{
  "num_hidden_layers": 8,
  "n_experts": 80,
  "experts_per_token": 6,
  "d_expert": 96,
  "d_shared_expert": 0,
  "normalize_top_k": true,
  "balance_loss": 0.0022,
  "init_std_router": 0.0353,
  "lr_router": 0.000265,
  "norm": "layernorm",
  "norm_eps": 1e-06,
  "optimizer": "muon_variant",
  "learning_rate": 0.00903,
  "batch_tokens": [32768, 65536, 98304],
  "max_seq_len": 1024
}
Below are experts of layer 3 (counted from 0) of a mixture-of-experts language model. Rows are named router (the router's row for the expert), up (a neuron's input weights, with its number) and show model dimensions 112-223. Each number is 500 + 50 x the weight over its row's rms, rounded and kept within 0 to 999. Numbers have three digits each.
Before each expert's rows: "comes after" lists some tokens at least twice as common just before its tokens as in all text. This comes from a sample of Wikipedia text that the model never trained on. Tokens count by the router's weight.

# expert 66
comes after: "| ", "(", ",", "; ", "–", ": "
router:438460486489490547487510481483563458479480566482444514541562606469545475431478562517507424501407482426426468448577389530426512461509579523529458492496480487475535539478486583446514631511488513534527479498552542619447462517525466565524563448657471587512594456552484570530502496527480499500571508570528442559470626481552520565576517501489
up1:494518519523496529523606496453435559436484481486455449568406443474527570479480507521458534558569454515418514433556624467517409455439544550492458592359517514466500409467524535561450518505577594493462437484561458465473500575510575444430522557437562455483525478441543524410559506537504506457494556620496500483351445586468486488542436518600
up2:477450467386553479445470455421449504473467528424490447651473559466402514504458426518540449645448495477517444526504490453403514536647569536503458551602460486482438478473451476523539499549442550485561532495578530481420459533461512491513503575559514426465427547464507564519535560525518560533469516534509432449524563493528495476540455495616
up3:563487544550499483485494480474519519469461583559496497516482507550571539517485529462509520527608464515551459514556463456421545370502501504538569507448471475548403469507553518547583447456541490540473494569445426583551499485401490560451538526577495503477508486491469509407555443429565483497515549561498571465525526539463493524441526521426
up4:545459506546494598492434493513513505496482630565406544514499568501493463501532483490487472440483473477541440578489452515362452442556577444593494515450543489478420542505531503455468506530406512592472528529445581519450459528526486518508511548386543491472447565493449501540522447490456539497544438589401431492518471569497534517543576535479

# expert 7
comes after: "\n", "\"", "St"
router:489404500490409499549546544504472509477343547545484539541545473522510476473407499503496500432438474479389414529517515548507415535588528444552387540465551479473509545484499537499541481442469499568433464540437591474472480586476527417560588557580457485537511470532473495554544455459562488528609545538535559529462597520537484496588529482483
up1:537512520571515468514546499518556414404439516429521508513474556518500503484539549492516480450436523624574529462516527435450526441507563492500435521466466454524400382481495461471502547465529498550418578475509547557450466496596546502584501552493473471480458379457450550584623525503606459562450463504530543383460520536509442472510542447535
up2:392447494520473476515532580476423468559566520525469450480481445523598484390420558501542491547396522495515436478455497497512506610468472647478539496462485543548542430551468557533479481459436489536453470514470547512514538537488477503553539524437536532513506514418519458445479465489488487564580524510471548503373527569509521542538536618508
up3:550457479613547395491463457503562562420524540521558380489492531518475479579501478595554541583569438505450434409488523514553457469457442480448546625562492513439515516479584491477497524476500485489405427400470561548418573564483538476545488481476558487520484536594552572595507474585551495499552504516517560544421467519564529484476518550512
up4:594509440560512498503491534476540506453438477457555508508515454562468500573500494530493428491533455538483499532462454401441466619445406492499515581498470504436537606522471517504494437402472473530452509489488582532437418577532454527497523545575543495524434508450569488441545534460438449519546523503461517425539575573433570489528548457605

# expert 4
comes after: ". ", "in ", "as ", "to ", "of ", "with "
router:426479520498452496538564539428549503469537569479526511535562500424512513483443607487558524539455527477456438426500422514462489517475475547497448510474464441548500596583567493540507481463504570443445489496476551523420445502433486572470512422526415517581539400580471517553581418437485454548598474566519552488540611480469615445587460427447
up1:596558525424436643451415478511453496455525527481401571510476477519491541516499504514564527590490502572529486513507475483479488601463503498473473539576521461535530465503441465537609493462554481524419601511517549465549494556468493502556504507470401481513425547459465534473561462498465491511556454435479407472540518573501521427528455492497
up2:505478491535488516499595541559588573520525557536539608467450502442404487484376534478512361470487495545445457534494433504500374518557579465473517515467494585578528553527499522460500633501557517450507436592460507496503531577517504459519453474490451355537434483480486538537583362491508498505547474507424537526505523526507498427513437471533
up3:363502532463509529485539591529499517539519541527514497448472565474511499461446572493469493463469440451453459407479529534512450471478555518487510524526519399443490462492532504498525654548408533494499552430448549560543520555451464485537439589595576549477508460595541614569449427476579486591575448603578558483505464517485507508449523416498
up4:451465487500496550469491553467564503512544562540463517608415462501494522513478484456452407525419466526457460516480498502536473557575534538538449479538461539462509532574576435482418573500503485496496503432547519575469490450492570486401507549509438501488409543468480462500515551506529493540451459527526512519448548524496445430447450532538

# expert 60
comes after: "he ", ". ", "He ", ", ", "was ", "to "
router:449454551469417470562508469527520534507511579430508531502516535445583448478463566491478514477497539532505455465495482420508548511450514469528479544574419569525456537556448516469466484523492464490506492463417461585444553486537588454558499555480483552505572468523494501539495419540555438543566533518426484513454548515567558524505529479456
up1:571479492396470477575534526583492478524466455479484545539579458576591500445553596426498539480482518499595607508374431447566607490436503425462516502441550543511427492509478422520465514492537575474518452481555502473507632543423509455487506494584447447453565555529458460484525517507401405544480440563390503567514520402486478559463478452549
up2:501509492469515500536513433434547473537567437511503466448529392378584584544500469484464533414510583450450504619458492456523537570399509540459488536485498545624529587550532560495445422500581556512421456484539435544526391551488507487517451563466448548467461442475469477490529507619501472439459534487436469542465503481480571447523555512423
up3:546487531425408528543490434489504411505494543463511497393436446489584465486408440524450496537435505508533456388490440511508537541484439521666519458536543519513469511514537473442472452397505516424519521483471441482497546589618490488526460556417491587463426447486556487504515505517586449469597582509499514529457516556622451549446511515467
up4:523531463531451542512461483512517411473464470458512461516572440551422509504525577505594499457555563472523516498520476504486477533570514587488378572537431537453499512506512543508484619523441463500521478572567493499551455541548604471519508582486537539486479495598494480515487541430476534558457497552457411481491505350453533608456494449437

# expert 11
comes after: "of ", "to ", "and ", "in ", "with ", "a "
router:536407500545490508515536483482510461474432557437512514517599518528533478495453537471549536496398540519416519437483539514534496532538439487436468528462488470505538578475492488456579559421529551431452455511467457550488429587392504552514455519605429562530484389457527441524466493554474439614600561539539488519504501507540548496572443475391
up1:477427452405430554465425528491483519444382483506486506508492518543466379528448558404435473581451509494462519477573538592502519497512417590437436504525532511499505576463484494459546514524531540407453452580428515559465452584523504393469505418485445520585513522498516417488461460516578458505538533493516367472609547519508371451543545562538
up2:486509476471484483562559500482535470475567590487504586475525520454515559588419469506572475500456480592531540542495503328432434518405450438397506574531507375452558442543508529484496541447534521528505548506602477465463469546459535477479516572478471496461534450398523509458521412532418395565522504481505495480468529537526631414506508526511
up3:440500543572530491503535530486477393434494554451588488516450541651429509586481472485457499618487510433549534512470570513542541470428452545437427442436470530475456536550497575541497578472505483568576465510525451465484414587430460525515468462546503517396494494421531584445475493450552483500478422539524505606477500490508514578546451548509
up4:456507504499498493525542541390485544532461446499498484432510491508546504466489530426525504420470479487468503456473465414615505512511483477432576428465427520523563522487472539392477467599681545476466472568533487525440552543482479473560515472503513469447554464494553505358523582476417478620491553489410432527435383480522609505541512484438

# expert 33
comes after: ", ", "of ", ". ", "in ", "'", "for "
router:499459601562506464602499469416619505461434607540502534472502543571493502436459547541508478550491480509492379407469536519480482493505510452475426480479409476500514539560456638564546507505504545515460503478444522516475459494431522463436435483587351530519445410547502470437559422427503546580627517513489471532504536456565525472512415468490
up10:568564453482513521600438467459445541373488468486551411562591558494490534505430549519438552521505516529425528516567486575425554464485422482569489443533484505516447532481452412489591588480521527556535545554508463513479464504498434601536468507533473599558495487508498488537511444504514524579502503534481451527504546458626526600415564510539
up11:427494519533438498496503552498548489566484495570452429514438563534444524487485565416469571547503525539444424486355602503556552479528557479502417428494555445513475465519479515531542519410431425543487568500441520468475377523506580450462510519510511468506488555465499493558524473452428427449443503589532526460563498493544520446598554480486
up12:568469488553502497457493465444536492552385592543479516498515582566447566489543495573553630489463486492521483414563478568468493456498489621479434472417629505469488557488519548563513439455597454496574424605522505488478504509440553582470480561528425501523489485509550505522512495524453484542480447573503599431515470563534493460492512625491
up13:430473506541562607552466562452463372634505452457566532477540587554400432607577550497545523506437483515536472455535552452460433535540430535531514542489503549436550530475507534489464500502553476471509568526482545611454546476465488542387553448544525477598568492564540465539464463549506556473455436485450404485540473550528470577589480516535

# expert 8
comes after: "'", "of ", "in ", "and ", "for ", "at "
router:472446472585466457530601503484529455449417547555488454498638527503397420516491543595514526480457492522539462403510486498529418544558571426543552487510487488503579612500480611504608527431511524443470521463516509541491504519488424511487453505558428474596516398575463456487501500547500517505500538471504538581548524458475541449492504420496
up1:477451481550568479495602488564555454493495567431459439598620388509431470489479537459486471529497600500539530457446508499443553528576543592432494480574451483485549539355514513535471450585489506484549619516502463462532388464509543507587431521581473477454484459567587544544453514525555534514535496480581527607487523518529549468556525391535
up2:487543462476515563414524510536527443531454457528493441551519481511375425484536428563419500439523499432469442508520495556491546381571467494537532500547499461433436554505443568499531568518495489500492389491543524470508472435421480482493468469586506574449515454482479533461445542525493483622465420521518526563554584494459484458552587463457
up3:577398595479458538490564532496493529462454507605566482541517469446543528387486466535406528470481571527516423513490496473684548442545434465500548461583454492424498515501482492447421557478525423453490431467573488405451537487606457530466464460568437583465488483448364428513597485527438466482435498442477524607518583490448581465407539459515
up4:519430491486501538538479499461522498585396518416456454596415526531463483461540548446430540479478550626495558514483469496525479567498520557538407456591466468401479495472452423627522535502482476472544383433425451560485467464474455495423472562445551492507546486499513486543494618457475535446499512457486497527530471591549494547551493551523

# expert 48
comes after: "| ", "201", "200", "–", "202", "."
router:488481461395487498543512490435525438445510490497462524533478464582504495515450576603477407480450505454409387507554440547554466454475568454537491509531494543510552489524487590528581558427507657445518463522548576490359481636455495512540528532478434545488572498506440461501499438463512529566531523497497587505510565498589591511546532449474
up1:627457538459601563579561464450452460442539454547471515436547522484593435470585574540480446515487563444495390505479562595457558436482480540424423453501512471600484528581408494527497456440571565570485481473422445594435478462503473490472432511502498447437471423445516502506484544548466457513457470515412524541577566454461520424476501358423
up2:467538413463610476532499475495529474518492595581505528459465467498553411465519486562401472470525541522481441541449508512456484429464490552424537481491633500485565472483527442471539536516424578502501449417529469456516456488461533527490554492461591496486589519456511478528479524546511389472496483500576471570541474506491599532531469516556
up3:492455394467568476460550450456535480561512468511488541462479441536447515548600458627456406565565481486542482549535493526499515531458468502362540485496478567561494547445468490510533488567575578464471451466545526535360519562549393468541541465436490501500496470555466439517485392423469488623526428485459499379449532506522529476509476494483
up4:460414569516531535459505499541408497496528479483492532450544538499508548513461544502520575507523534423447420485588427533568527533530595471439421511566529534594461531475486625644542385450533533565502538460525475497479354544476550475503487544439511493456492442525482528555534469532539492507504522546551460442515530486592476529490537484554

# expert 41
comes after: "201", "–", "(", "200", "202", "199"
router:472435541520497544532523560525551442459483552538526526542483584516567522462418574508538480481378547436409486428547466514447531476490449498502487445550483462459540527536502636486472492562542494544500495529466455600469480568564500518469637490558436558586507450503472550475433411543541489545491517558555484543519561444523523577595466510453
up1:583460506455431562472573447447465509552476514469377438476453568493469514509516551534528526432538451532503533470603496523454486501486588513500584460444513621525469535470573525465507486556485490504467469468530423583514477457387494598569448464483382441515458551486462552463481453479503484437475541511451513503584439542536557501509508517520
up2:447532376502507569540517444520483380375508454644485552618459507545500468475496545518544517469476508460528478516515605578420431465501476491412450467503484423471577467456563477519374491483499497556508477432408444452549469543458609470456546501538516599488471453459502544476491523460588554489528571520454531540516507554465454479491478403465
up3:536441427446486501453440523492451477520569573615478555555455511499487565461517402611522529564501466473485458453497626497466508494469475425489627471462493510557509419468476434489511439473512440543516519492459463481563598553523432491474504398550452478513543499533512516541538482539579485473453439543505487461493540493567482491533447521593
up4:483525566513521593441539454463471559530443508462430467545560534551443461510475438456483456566445484541415523489565527475444571523540415526570484351499491541489444518501392579509501473481503542506493591473537458495558427502511564523458494508499494541511509509504464519494541393606450467619503501490463525465517480465556559542487477580452

# expert 59
comes after: "\n", "in ", "(", "–", "In ", "201"
router:498488475413445436564531596489499504424466514452483564528463567572561465430399533510507513513455483415426461408539478530503532601435470507519462468537428524451564504487542577434517459453530485450480472506480494469437509531565480465487597466549535539535528474579532531434410500515453515468525576546492473554462498526476469569599445495524
up1:567444639485495433464488441520511518461509549426545530522411528553498461545542478544542494562514457462472473496531463501509533529560412532556528481490493522445474499450530482572501560465443480502416472546494539546496515577437514451568491529430497496533514451571460525480418549552403631423489581451522445493516495515495623477601510593458
up2:609517564519476421435478470547533440522465495559438503527495574537453520449486482509579554448577579441579573528459513570446538570461441523453463441515494417485525473474429578410475528580468501546515519478399464521441518459573548575477436447548474516556483409533504539546529364485482519574486592488530544486479458428502505517479524439555
up3:507499517457485564543572475462507497431600473522534476468553526469546431536542441433378401447478474506486535512404490479576521494494512459501482417526595443515503541488588551449526535525554514478431540555540473531453439522584376430498453484527494446533519477472394434542546489485462442399474467499545580627479422545494500440436470418544
up4:609468494563549556518519498487423516583497537464474458523523361550484396399435535585464500522494510490533521504533473499534535494363460438552397449491502525497467538511467557546523497505510565445431568430603520509427511470437439496403431456583400479524450469519456586531452453530454495476490448572506541490492473461490455536547523448498

# expert 43
comes after: "the ", "of ", "a ", "and ", ": ", "("
router:485423541547406379468563441473512480479508470505437475583510489474447409449446430544583470472409538478421546518459561437457440493551544482483503510463463483469525529522435499515522507505547557515470458552504514493361464552429473470497579482603450470564589402471518517579541393480525482561561572600518539528525575465497539496479468508433
up0:531438503571515477408483447578500512609572541536409495562480406520496420480500364492519463477549514439497532517586574449480388451464520486499563515472511541405504632492564467464415580555418537507511463469477460492373545459573397411448569427462496451539594486567487494509511467484455522487531546573513485522464562495515503578497418543485
up1:539531524471505470507555429499584492454461390576450500579478483425465500525519516494518455462409430478470540520545483501537536533443543419451509399525542465470525464546578522589557500505516492547447504452589517527530431460553518426519504420444389595473557506449523491619536520575501451554487609594483506396514510486534504491455418576483
up2:439530446459592581540442523550411507536578504517474470458434518492461419551461563526434467474463481533515468447449514476549458463541495492484514516535467488480493473521517437627508497468596596437449545571589509515444475527516515515483458535579398477542521486521465494591500519436421459503413510585517565542502599532518532485513475441524
up3:487471555547496380525504486475443527490427551490426453537443513439453480480507420521615525488476512490455494489541558457531487438540625475487499489562386430466486458472504432559489474489451480482543482482504561463547562604499530495434539459529570389520522483586549511603547435473599489435531537628449468579436533494571450413475475492478

# expert 21
comes after: ", ", ". ", ".", "the ", "a ", "ed"
router:539494531471401566492480541454567481487470589541557598540583528522498494482373491588500497439424518516514490444454506485425481506485496532478481512520433490552505520629443582487583500462535557517427514487536488478431547585471566463526562570542414538524506477530554450534578475549497468499558499525428480541530611470510609493516494389475
up10:530500459528414579570443507537560564472523496588405558442570436483460440538426485582456471458518526492480448504486564554406576471516442545526483519626432551547482548490492496462455603461556502533456544468442465471441477610534523477503480512492538528582518488450482548516495443549497524468526566525431490493586527541442537442525516500541
up11:423469502456450558416459460528539606558514558472499555522482452363519481522526594593427424484358611546512569472590506535572443515472497459458515508441616518458523518434466523386559496507398497431409479489527482442541514499542503477527509513502520493451489440476566398527449518547442460533500471465523559619375504451503609422510561413525
up12:472357487549502484536514445491462555542414486546550521493562533606431506479489490494517448421379551518538476506511452404519420470527515509505499570441412493564501553584540457506505496537477383524479498531530438504555396504566529479500458517444447498516557474491512508412497549512464467537512525627544402543572488493471440555475491525516
up13:501574461564485462565501524448495556521512566499559487563517399434460501474515473598476553500412467539502446561503396472397463520515491517467484519540477441514542519502389528451515431522534481446604472552501646497422463537493547475465430580407559467424424565509535504546534483492601561520505499503526530605543451498538461450465499340495

# expert 28
comes after: "| ", "|", "\n", "0 ", " ", "; "
router:519505517423448423560516516438493564472477507570505529542503459536526478527526513531501441387528557467389414429512513475453556462461497526508453482495520546543492541455495480544619473490551558426504498431605485605457545660490521481521521458593439483486568524539472520556511463603556527550441539552456550482521546455562584467540503434449
up1:358472566497440514577518497480567557488516554471534505500501555430443489419483461583517527388452535510494495480516511507563441496573478577556478558478508441608467535473515389416539548507543519449574490473617518511470515548496503440496445494470513525497539490494453435529529456501484427523465512528438525480594579596554456441522521520472
up2:531464363486469489475493518561462545555479569526481525555507539458591610521423459460445532507528484479512478487508471542537523535587479574444515525484534514488564516558503468486553447534554496466507566503573462574500442470463561472428461465481517463496529514487562460452368437518587402467559462439620433585461564657548480454481502456523
up3:472512490466432459464509497476558446468518519526528454550424478407501426429535574475479592560492504497507409478508464507407510525515488501501543370529499577496595492519546482560545520569476584468482496551558516559511559496466443495487480442518442466451555508527567457521439475498472439525481504514581487503542488404566428444435609485526
up4:478477556419486487428510521530530512546462589499463587502497500439427567492530529484490499524510488541609582379453528487435435414498499488556551421437517489441500574568516506536523519496560578582478500518528525551445517545461506519418435457518552512441544523449525496461484483571508497571487406477468517483551490567426506573509408514463

# expert 50
comes after: "\n", "\n\n", "|", "in ", "==", "==="
router:474461591429422421549471478406581485527486477466526548547533467479525403420446506579516558447477482457459419472489459459446549398466499482541413453542540543508464552506384631518515535538545545494458477399499503509443508524430508449511513505488476510512489524592506525513417450488467511604532586536436579518567547546533540496460432395520
up1:568445547391491398488502555438389492460549478417471574455476571506397432513485470520554495492478431518472611441540464450525503450447503550514559503566515556486485501557464490462529451558419487558557551512551536441506492533426544438424577571375500596531526542523568507441531504460516504454492568490514372474390520466510486508469524454585
up2:552427559518638470512499460504563490381496613490485462414462409555532431524512552412511557431495513497488480473577589460428468478517449462499474595505383500493537506437544463519457569519440581517541559450539530494482454524461465490462554438474484515557535518480531617595511447579565478471459458480571461561506501553539514546421418448580
up3:558431513461451527513526519448499516575486543449439497563532436548528449431490520531567457381554522442502485478522478423535491487525547508514480446443650573583474424535526479488432439531565425468424524419463550504494555535527518534521501543491463505533459584490563411444486581488441473451462523491468407431581573477460549476515395498526
up4:453450594476531450497495405498579543477566548440535448487527388454409526491588521526500496433424496503396589541537472437480514546540567440449517485498396550502448545503427512477530549545574475532570469454458544501491468533457508483516462427480467538568498550541470476591462459601437539494548506470589579537506525453521583564478474483547

# expert 12
comes after: "\n", "\n\n", "|", ".", ")", "\n  "
router:450386457544465489529456506540549506542410532520471595607519530510468440460400484581451594393514488582485439430616407430461535520478465537546516486470482429481510535516560550516500431479460509511467448485529613504463404542521465404472579534572470507495495526523499508495502478536558511602607475545519482589542561427594520471533483450389
up1:494477480496590498448529453556575494528429525476538603507443468551551402438456436540520591528483548491546398533478487440537417436541461475481435443555469512468440502469514420489482432537530565449548448457502584435469571592574481468389443592472441506551525570506575494505458526545467537542510483500577501463487610446533497428604489504536
up2:552438573490450448516447492491487522494445519498523517543446477487481463457442524520511533492515647481460543458598523482541585526506451527424512498416609503498579454471506524424386503486527550553475569446503535521480406387576471651454480506562517529491432473469534476487445490457541533515480482473396584490467438540576637518563507475494
up3:383424507490414552647515600410526524448530575490426545515625485551522541540539453446531551546509463540390412490484493462523559552429434530487411484509525509458512547540523435429497491477490540444462662458514412432477490509575481530477497532425422474503507588512491471431466571553383444506596547562530541441546499484550426509510524525459
up4:588529573414454487550514464513500480372430481535426498522500598546444574453491518538501551530468542481517536587577588519492496455542594591506529521479505483494501586460554449561496485475558509551494533519550488423572539505546521488458546429478529401494516558518513527447517421479405521489549489528520409551556489431555415583620538491514

# expert 37
comes after: "| ", "1", "2", "(", "he ", "3"
router:508423576511491540467550518419561437430504562556422525542555545472536466450443538481482502500428538461484471434439554449476407450525467515538529518476429501502507544472476531467517536552448495475548476471451447559445433533437495462455560519503514518468519408585465512548449448453511417563626520584410523521488591477618625442451468511522
up1:591491561583443537536483498482509550522500496493454506490422433462556480490542587494464528499501600467565518388449495419545420476496483525547481440539515526522574540480532519463555509526528492477574517317484433530486416521516474401528516572438456553487511461593542497581513555501578467505508637563497517547510479421476501482523485513406
up2:467511488480462526521504501412554482551460585545469536546562537422477464571433484481469567523557552502407395450625532413524473459474488585488451542507496440536501473468492435513548498605410525516552507506564448542422539504555508538537523550588526514434501472498527481498517495461543512447543515446587426541443622471495429526526422537480
up3:433553486445501498471420497545451569491544532467543469541548505522503455393516569490536546465517633419506548483435599528487448514480511365474489465507629534408430513612593472451494453563539547526466526455433401470478466494502472586441486571512594474552466545501502514515456550514387525528559475562477464567567542493517558513411439449473
up4:526502597495485543386560525490459459530540666522510580543534527478500555518430516493469455466488511465470514415582444486442462643579443519469535526534473494492500524547459476461589538514407477453542491504509474418505512526545473436454461526441446513545546524531533536496575345479449445473502484520493427544526559487538518514392357482474

# expert 30
comes after: "- ", ", ", ": ", ". ", "of ", "("
router:449479547498503424465470533478459496539411516545488489613494554537490362481478543591507481533377609390415450439558484556529512608431519495507411533491430494484513551543474497520464467433531496504456479508521469513438464453459452483503482425564442448566536444485557516530560422451540442539621470632508555545495548494479551457566521425466
up1:403487579500537529501587507478438547599432512477518442595401429573422450558481465467476505545484463442462466553515506502484443548456485497459521493463426406560472512495524563441523488462542414495559496572516518525474511443449483453546537434550412411454545448517522549562556481456457520529544496552554438490534576571506448506556572450501
up2:452431449516497466481420492480487555502494518617486499623503630590504440516494539582490426466458497527455465533516545557596521531493526511558440435465510562606540491494445550542371503445350542567504477561600512512446473498541643468488480504529464496506475574535532494498520476461529537479487439525464557485468478499547464514532529482524
up3:552430500536532469512490491468501485528540506485547500451493589565518512361384492507506466473554593543458501461426533505610525501516529488493493454532480531441556416484538513510443449475466502454508523534588515510454525448483597489396455473578541487459507513554455486566566453520484476503470471521627438504343578496552467510585470498475
up4:470480456586489470425573565491423462559475532459538478586509541505465540431426579502451505487487489506480469438493585581552420409490538492483502568450475547532512547504549493533504534580531387610567393524478409459509463552552574529457487536567462439577476494546440496590463429462487429544499488551519413528483482508491480485474595392580

# expert 19
comes after: "the ", "a ", "and ", "of ", "one ", "The "
router:486404496506493482440484483471476481491462541484478516644573518473433435405544559527557474502390494511478442472513533457413513456474471514459444482549423494558565520509462459522517489468505577465468550441442473540445426477459486532505549478478428559498561420552478558573543479621571476478495467470524579483524487458613509474530430459463
up0:547365451527447481463501525465524576504524565483525514512474407506476468436392562531588506506478534573506493507602535450467544443408395490508472464426476433551504496491533474497493574592459524447562525453463472530541486518492529399533509511519383511491514453609550494604462400538511484565500481512437555537491453534565485510478481539476
up1:444492499471546461546530612512523420527470555433560574450561479543558492496526541452432530488450472507576529461496555543435543542491415580488506490528522521529489438491524479544504530521503551512526555477332474528485403506465403472494485559528488573463559526524521534490574533510460469443469462557582458443393514562634452507452471518531
up2:510544535520454528491485566468531543553525525425558463584596495474528503535578506541430478508449504454585509462463463525500483510428505513435490498492356461326547592497490469549529482450480601477477561468471480436440503507460513551454414436427491463469530494515452518382543496656480497551476517482441571474454512477509534582508512578527
up3:598471443498474528597518451573412458457425533478553444562507552520486468438543497582506502539449512584483442552457465447433573425559511476433582454561527518499523469480442419630510460490551597521450541542526475486550525516481491533492457520555529461487540523478516527565447538495434556458452505428487508469493537433612487540541487579420

# expert 74
comes after: "|", "\n\n", ".", "==", ")", " "
router:421480519456499509471461555461554470421376544463474514661552500505405523392444516579467520465456563436484432495566499462533551544466518469468471487455494492457510505500529562523509556560503560459402480402501553524535412552532416450479549515503477531543490399536527574509508483509530454541526490575536503537559546447478508506475476409473
up1:429551538499503515546477414588499542497464508495480479469523523598438470662489455468466567510455462503525493486528502478430484595500447534584476479439497539516573470449581520483542513495503457478530499563512489521379436472598519484457525470446534579473491529505534571510636466493500538492481485466468577446565517488540533530441495479558
up2:515548536466573369509527502422494465466441460544482548462458555508467538536471417511448512405410575470517540494525532435449540541504496545529477533471503538425505548494531433442457481509567511487542539644529510522474506466532508491474481503410494531555550560502564515546477443570419536474480477550589493562413492478513564457563477450541
up3:571437539556502428533492473455616492494483570507472594556542443482483551510448565426565514413471525475535552544642442513534505587514476402604456555491490524414499539517499402542515594451484552492413520570473555522525546484441556579488576432481530560527601435443533536526433437507502465525554509490577458482497607536451458522539496392538
up4:548432499500430524451436531442428568468449453559453576555458526535525485473536451501439590496493437532436414495465542481493413424464498464505509517523584536513484592489541462552531558540590469553539442398511521502453455535511541456553500529539532647425469516575460543580529605528512467555509539514569434585532518453492499511533483470422

# expert 26
comes after: ".", "==", "s", "===", "es", "ing"
router:497476603409504500541470504497544461496419560471593631553547573491544388488417522607435480396346502485543515490535445465421551599554514455506472578576441503468512490560560580409529529491497548428519533465507503457449535541429468428534481531513534506545486388559551493523528451505452493522599506551521534509499595432533535533525362480550
up10:547448487483429614510471498539449511525404593358465494510458461482496422533414568550536513545433478461551514463526605495501470539524476477535511516542414480557487490492566556490529475457543494438486438512466508541480518439470443421472523552479493389551469512463515481568570530532549484538474457442487547523510503526446482617514473451473
up11:467481527539565502538421455422481437450479509529548523521492517428396461505483458566470464429495506407483521508587470461408467509609537515448470579486527459425437474486497444470471484529499485524440534475547590544516453523476437436463521496568445504539555501466457564528574528495498446534639537592481451582425528523501608525489516449500
up12:455510489503470578504428489509487514552456501476562606558546507543412504514459529524492412504458486537666595434530481483436507565478450495452582601546466438458459480524464515436441532530540508437496462482469549490573492576507522540480520568496483470574455457522495547483539474465479438558595530503552457427529476513477525545557472470492
up13:453491546520529495464519524537479534567461411537544457538505430481535462474486491546435525457421483578500462406387506495456563487422516503523538465523551568499437454478449447578524493548503522434554500387547418509507468504572459522461505547566510503445513581481464595507465503526526498560576539469639499573469385567549506543430473499490

# expert 68
comes after: "of ", "in ", "to ", "=", "is ", "on "
router:475489553575525437446478574528607538400489579483463587499526564462446527421440543554532588553492444526482525404488525452465455523486490506569445512534516551523471574467515465522597520401493517430481494440474549541494434534439562469435576491527501547529598529429499502577531496465476503591555519470554456482476541419499523512522448510473
up1:482488473512576505453554511490510536477555502488508491503513557509416516491461502511521553535400493522553414509500484455437569539611491533504489554425501532599546448460488399493458469465475463551482539497486454587534570545482521577499480560432467501507528507420430539532564567460434448543450568527580480480551560518479487515471486448427
up2:464550515538456507530428495493452534548469539346575476465569557471555522517514633511606533467419445372475504535444577509547565516501557441542509488434538424498532518533473373432463482509488538516409486533442456479565440572478500490419565445496569484460578516551495422490427518510570504521558482399500538513512530513515498501509518503526
up3:521474585490496527411541507481488493479510507474474502527548411384495520466549539442458468531507511458521508484503596489516461484502531457421485553531607373503564599482488528492488499480478588606480546419451506456531541457648565379496478464564469532520522618544495470541553483496461466480520451575495515512444448495480493568554575454509
up4:511456543474547476401488389482480451476379507529466558561532550480538476378555542471530510532503456504580520530623513487527429482552510619466481522578515568474494566546391584575511452407476509490532461582502498482410475481460561505548429514512571481451536454524611487483511497455483434536461486466522491496530431476531548533547430523415

# expert 72
comes after: "| ", "- ", ": ", "\n\n", "″", "No"
router:507421550470473428439591498535546553480506489563389457522546466561426538460480576465576532438515465396450497442459458467532589492551523538481580511481546485496490541493465586532514529503539496463465597497610529647451471592467530538442553492576511437523526517480472497448477454573530487510454536528472537545528538468500562509461532483438
up9:533529533429501557464519487521501564473372557488423535496559511568464547519501461548477529481553517560540484502425547414577508461477529471551525496586467532435461553534604490547513547438499582464479602505467530555435521418441511464469498516481514512545563505492472496530508498547508468482514374569476502476598534520361551516533479479395
up10:513418492391482466473607551428622567490464455506498509487434473490483547493500483407484509481490536499477503451399527482489520481489447589518483542467513574407408355560388517531501469517595522467438426396496529516456569531530433512467530469568472544551511535399488450577590494529480507513530468422440530547502479523600553525442545546489
up11:507397457513482465446645440492452446509545483511629558441562453494551490476541543531435578489459464513473561543511444497403569535393451540443462514514490439467605570404464560533460522463455530545506563572479494526430428480500525514529476502421529616550525515463439461538533479540510569590428405447413514456603535517504550483555474498578
up12:558581518538507502381560533480519459472438542553485523439464452527460474417487541460576488367471430567452589529526505437455536475509549576562495495562491507540560488457445564407522511402516582449450545459528486590557520488471522475485437486616430447481423584514579414547543559511509502491513414514469542561591412566599523502496454403537